Below are experts of layer 4 (counted from 0) of a mixture-of-experts language model. Rows are named router (the router's row for the expert), gate (a neuron's input weights, with its number), up (a neuron's input weights, with its number) and show model dimensions 0-191. Each number is 128 + 32 x the weight over its row's rms, rounded and kept within 0 to 255.
After each expert's rows: a language model's description of what the expert responds to. This comes from a sample of Wikipedia text that the model never trained on.

# expert 35
router [133 163 157  58 101  84 141  90 111 102 177 169 147 101 126 177 151 105 151 103 136  90 117 158 121 142  71  98 120 189 158 130 135  81 106 137 221  97 109 160 158 156  95 172 138 103 132  88  76 143 117  87  89 103 134 148 113 158  83 122 186 178 108 157 119 140  86 112 103 134  94 164 155 171  65 127 113 176 126 108 183 125 108  77 101  96 169 162 142 127 129 114 133 140 180 101 121 113 162  59 117 121 174 110 133 154  90 114  94 144  85 127  88 107 118 159 137 156 199 130 101 180  96  85 169 139 161 103 182 137 152 143 202 121  92 147 131  72 139 127 156 164 104 126  48 139 139 153 144  84 219 121 157 147 128 139  96 109 162 132 136 166 114 168  80 126 130 115 128 133 135 132  85 109  91 125 145 109  97  79  70 128 144 125 141 181 135 103 119 150  93 154]
gate1 [ 81 140 142 119 177  52 150  89 121 122 133 139 142 153  77 177 120  96 154 124 144 131  96 175 123 122  98 155  77 135 192 156 147 153  83 128 151 125 161 191  40 113 162 203 154 148 113 116 149  93 110 112 122 117 120 123 102 165 118 131 107 174 134 122 108 122  68 139 145  86 155  75  98 150 119 131 123 127 151 102 167 127 129 107  84 172  71 140 132 126 174  99 113 116  77  85  85 138 144 145  83 159 135  86 171  96 166 149 148 155 123 137 133  80 111 171 198 108  80 192 153 177 161  84 127 178  99  96 184  95 121 214 130 122 160 159 117 212 149 146 111 151 156 163 105 139 174  91 113 148 175 131 137 118 108 148 135  76 145 122 177 150 105  94  94 111 110  90  96 111 119 139  52 100 148 117 118 115 116 124 132 145 103 133 124 122 174  90 188 166 136 126]
up1 [ 91 183 105  67 202  99 131 172 107 132 105 146 184 135 158 164 148  98  98 110  86 193 121 127 184 132 131 148 145 169 139 196 125 135  70 143 136 140  99  85 113 132 135 153 167 199 137 156 150  72 129  90 129 116  75 199  87 156 107 159 121 105 142 117 119 114 110 157 130 157 169  63 113 105  80  83 143 165  99  60  99 111 114 176  48 152  84 178 115 137 156 146 158 136  93  91 107 111 129 133 136  82 144 144 119  66 112 127 160 135  85 108 166  87 119 132  81  95 146 137 119 166 133 128 144 161  83  74 154 112 179 153 129  85  75 161 138 113  65 137 105 110 137 168 110  69 147 121 137 179 176 177 154 125 147 114 118 134 138 148 190 145 154 140 129 127 116 149 147 118 122 127  44 152 108 157 139 146 143 104 108 151 129  92 161 126 113  65 107 123 135 154]
Description: Words after prepositions

# expert 4
router [ 94 124 125  49 134 182  81 111 119 171 137 135 150 157 165 160 145 100  75 117 126 122 129 125 176 160 146  77 128 125 142 131 157 145 143  75 124 114 143  48 167 151  37 166 167 128  81 100 122  98 130 120 162 137 160 113 115  93 157 140 130 103 142  86 134 100 167 120 142 142 135 110  90  86 144 102 103 141 102 100 128 140  97 161 141 111 161 167 116  90  85 206 132 116  94 128 162 193 102 130  98 169  87  98 119 203 107  96 151 147 168 120  89 136 103 163 174 123 122 179 114 148 108  96  72 143 149 156 147  94 183  65 135  43 179  90 110 191 145 159 150 118 107 124 121 147  75 111 162 100 115 110 135 125  74 134 139 125 115 137 156 147  75 118 165  94 132 104  90 156 137 161  65 106 170 149  89 109 139 144 143 197 132 139 162 188  71 158 112 145 108 111]
gate1 [121 126 139 126 126 110 138 111 160 135 143  55 132 142 127 124  92 110  67  79 112 178  89 150 149 138  61  77 107 110 162 123 141 131 133  95 156 128  44 135 182 157 120 130 160 116 160 136 147 113 115 122 151 146  82 149 130 125 181  98  84 164 106 101 143 157  84 135 141 142 111 152 103 144 136 155 123 132 124 149 138 150 124 169 138 162 138  93 119  95 133 159 127 127 122 122 140 116  81 208 157 123 128  59  83 173  96 140 135 147 165 113  94 184 121  82 161 135 172 141  80  70 106 141 145 102 108 114 153 173 153 129 152 143 114 143 168 143 167 150 202 182 111 173 134 125 114 152 152  95 112 111 174  75 147 177 149 146 127 134 125  48  39  32  48 158  71  92 148 113 133  82 126 127 105 132 166  87 138 166  99 156 130 143 161 104 148 157  74 184  92 149]
up1 [ 98 118  84 107 142 124 134 133 132 122 203  69 111 160 144 107 116 120 132 128 176 149 151 190  81 128 103 160  96  97 127  79 122 178 170 135 139 147 129  94 105 138 123 129 185 161 142 145 109 114 140 139 137 113  70 130 125 107 142 111  99 113 107 115  80 112  76 154 118 162 108 115 153 159 151 161 168 104 107 214 149 128 136 187 101  61  79 113  90 126 149 109 136 151  63 170 131  98 135 156  83  61  75 131 141 137  94 113 154 209 129  83  81 152  94 151 146 150 123  81 187 119  95 108 150  55 115 205 176 113 174 128 195 117 103 130 192  90  85 105 115 135 110 139 153  98 107 128 107 130 125 152  88 143 153 150  93 137 176 112 136 117 113 163 113 125  81 125 173 118 155 178 108 178 121 132 162  78 131 171  47 147 131 144 141 159 166  98 139 144 131  78]
Description: Coordinators and articles

# expert 6
router [151 160 122 124  86 116 145 168 212 116 197  85 104  95 172 136 138  87 141 125 127 149 135 125  87 109 111  82 173 125  64 148 137 140 136 116 116 115 145 132 116 135 163 132 131 109  96 103 150  93 142 103 118 155  29 110 144 123 143 135 139 115 159 138  77 169 155 129 109 100 149 130 169 142 163 181 109 123 121  94 126 131 113  89 160 133  90 114  87 151 174 148  97 109 170 134 123 121 101  79 169 132 132  88 161  51 105 122 155 159  77 143  58 161 160 147  78 107 155 110 155  66  98 131 105  97  91 147 150 163  80  82 161 119  88 187 133 147 114 167 126 135 162 128 143 163 115  97 133   5 190 159 139 132 159 137 120 163  97 128  83 118 147 130 122 109  97 184 123 157 123 155 148 143 157 155 166 120 114 134 166  61 172 143 123 164 119 203 169 184 136 158]
gate1 [127 120  85 102 125 142 137 107 177 145 121 164 155 146 173 105  48 144 173  51  96 135 169 128 162  98 113  55 138 104 146 123 191  77 153  99  91 148 183  91 115 129 167 114 102  75 126 151 122 128  98  44 108 185  89 114 145 129 169 126 166 152 102 123  96 129 131 122  79 120 136 106 185 118 122 100 125  95 136 101 132 131 133 146 143 152 127 103 141  35 112 166 151  84 144  93 159 150 118 110  46 168 127 117 137 147 157 110 164 126 176 102 111 130 137 135 120  92 135 134 109 116 142 151 136 124 107 110 177 159 176 108 140 132  95 170  86 126 134 131 126 116 132 140 148 136  79 237 110  67 112 152  75 141 148 190 125 154 154 202 128  95 127 119 117  72 122 154 174 101 138 121  78 142  44 107 149 124 124  86 121 140 194 107 141 109 175 151 153 127 126 104]
up1 [ 98 117 147 206 153 162 104 143 109 127 147 172 162 123 131  97 171 121 169  89 146 162 163 186 141 168  55 151 143 100  78 110 149  70  70  96  99 132  71 121 146 130  86 151  64  83 112 153 117 138 154 117 132  96 142 141 134 125  93 148 110  80 176 102 161 175 122 118 117  78 152 117  95 161 157 120 108 117  57 110  93  84 112  85 145 123 121 131 112 147 156 145 149 100 135 133  81 114 126 162 120 115 148 171 120 115  71 127 142 106  67 146 112 119 154 140 113 128  99  68 163 172 134 123 119 108 139 140  64 162 139  76 172 180 151 130  91 120 126 148  98 143 148 146 158 130  76  77 137 154  99 144 137 149 151 125 148 159 120 136 177  82 102 144 133 134  86 150 129 198 138 110 154  72 173  98  70  57 128  92 120 132  96 154 148 167  46 191  58 172 157 130]
Description: Personal first names

# expert 5
router [100 115  89 129 126 145  92  41 131 104 119 143 107 137 136 105 166 149 143 178 129 157 102  91 120  51 140 110 160 115 120 182 139 165 119 173 153 149 200  94 122 161 163 112 141  84 122 134 140 106  83 105 124 168 159 168 193 173 147 202 129 151 107 160 174  98 190  83 164 167 153 136 146 129  84 152 137 158 119 150  94 127 162 138  96 147 152  72  88 138 191  91 153 168 146 103 141 154 126 101 167 118 102 161 124  83  73 130 109 171 109  73 104 113  83 161  90 165 146 178 172 168 145 216 124 151 139 121  91 128 192 154 185 162 166 164 132 113 126 150 160 140 176  86 133  70 175 132  82 143 154 127  89 128 103 128  92 144  88  81 126  97 153 178 105 133 104 118 103 144 126 145 144 159 126 155 124 115 112 117 139 169 114  58 108 110 129  97 172 109 127 104]
gate1 [ 67 127 161 109 112 168 109 102 147 143 164 107 145 173 162 113 130 109 137 125 109 185  53 139 126 134 122 131  61 139 131  96 140   0 164 150 139 109 169 136 120 124 176 150 126  82 115 196 102 130 179  55 117 138  80 165 162 112 113 105 162  82 120 137  94  84  99 111 129 124 145 128 105  95 155 166 153  75  99 110  97 157  99  91 162 194 194 122 137 134  82 135 134  95 105 153 145 106 131  92 162 128 130 170 139 109 124 154 124  67 133 145  89 109 129 130 130 103 122  99 128 151 113 141 100 124 167 131  50  63 146 136 143  59 102  96  97 168  94 152 161 140 149 167  83 169 180 157 101 105 151  55 170 138 133 105 130  92 153 108 152 158 208 130 136 106 138 159 112  83  98 101 118  90 122 143 169 137 105 131  83 157 104 108 135 107 147 150 135 157 166 130]
up1 [ 95 171 135 114 101 184 174  91 113  99 160 111 111 170 107 187 156 169 162 118 127 155 120  95 125 182 147 118 122 166  85  62 156 101 114 150 161 154 116 145 140 142  94 131 129 163 116 108 130 134 112 158 167  36 153 182  83 102 168  97 162 157  85 142 149  54 139 176 119  45 116 190 126 192 131 184  96 136 100 105 144 202 125 133 112 142 163 117 134 145 179  90 155 142 101 148  96 150  90  61 121  94 201  96  82 103 161 161 166  92 101 151 108 113 177  85 191 122 173  97 148 108 120 130 110 103 125 113 131 123 134 113 152 113 127 103 136 112 108 129 133  97  95 103 187 127 110 130 102 144 123  89 136 175 134 151 179 112 132 130 112 119 150 105  73 117 156 142  68 145  74 166 120  51 146 126 113 160  82 119 161 130 103 121 166 123 161 182 109 114 131 110]
Description: Foreign name fragments

# expert 28
router [101 141 163 168 186 117 146 137 123  98 112 155 107 146 161 152 137 159 102 100 131  87 117 153 171 140 112 140 140 100 109  76 122 165 115 111 151 159 131 148 109 116 130 112 105 203  92 132 144 153 127  97 124 104  99 107 151 172 128 141 160 156 105 124 115 187 127 159 154  77 108 112 180 162 156  62 116 153 112 149 101 159 113  39 135 106 162 126 165 104 205 160 120 111 155 187 125 112 122 158  72 150 101  88  85 190 128  72  50  96 182 161 130 127 167 121 179 146 111 148 116 126 128  69  83  74 109 138 102 110 101  84  97 129 122 124 122  95 116 164 177 139 137 101 125  93  84 123 113 134 182 113 130 117 104 128 142 128 224 120 195 211 148 199 113 130  94 134 143 102 171 129  96 119 152  59 173 118 143 117 147 149  92 109  93 101 102 161 123  70 133 104]
gate1 [147  97 142 134 113 125 125 131 111 100 129 145 156 106 118 108 191 171 157 101 136  96 148  90 161 109  94 200  88 139  69  74 101  81  65 148 156 131 166 166 152  95 113 121 187 112 112 178 150 127  92 175 172 100 151 142  99 106 154 113  96 154 141 182 110 160  98 143  99 162 159 152 126 144  90 127 156 188 104 134 107 108  69 124 180 131 175 100 169 133 166 142 126 138 167 180  80 137 140 153 153 133 120 174  83 142  77 164  69 146 172 136 177 141 131 134 137  89  92  43 166 111 188 133 182 157 154  96 106 151 109 143  87 114 112 122 161 164 121  97  86 135 158  79 177  74 139 122  72 144 154 109 111 156 153 138 203 140  98 154  91  85 164  93 146 115 103 149 143 126 113 147 111  95 174 134 178  76 159 121 110 160 114 174  87 145 167 106 139  82 133 142]
up1 [153 134 123  83  60 119 159 108  75 105 147 191 122 109 193 119  96  81 108 106 145 122 176 191 149 153 112  97 108 155 125 136 166  54 120 107 146 134 161 169 109 139 157 130 127 155  96 157 105  92 138 115 129 139 108 130 127 159  99  91 119 146 111 116 107  59 108 151 160 199 161 136 136 152 122 100  97 128 151 163 169 107 135  90 161 133 106 161 113 135  75 146 119 134 155 134  87 146  93 138 100 119 171  74 161 135 125 117 122 150 135 134  81  94 158 153 114 101 137 101 116 151 130 134 125  49  90 124 153 115  57 173 169 125  64 146  81 163 107 167 154 166 149 110 119 149  92 162 198  95 142 103 143  85 169 188 130 110 174 155  93 153 155 134 140 141  56  25 132 132 201 109 148 141 115  85 135 163  69 115 140 165 147 134 112 151 100 173 135 195  91 149]
Description: Determiners after prepositions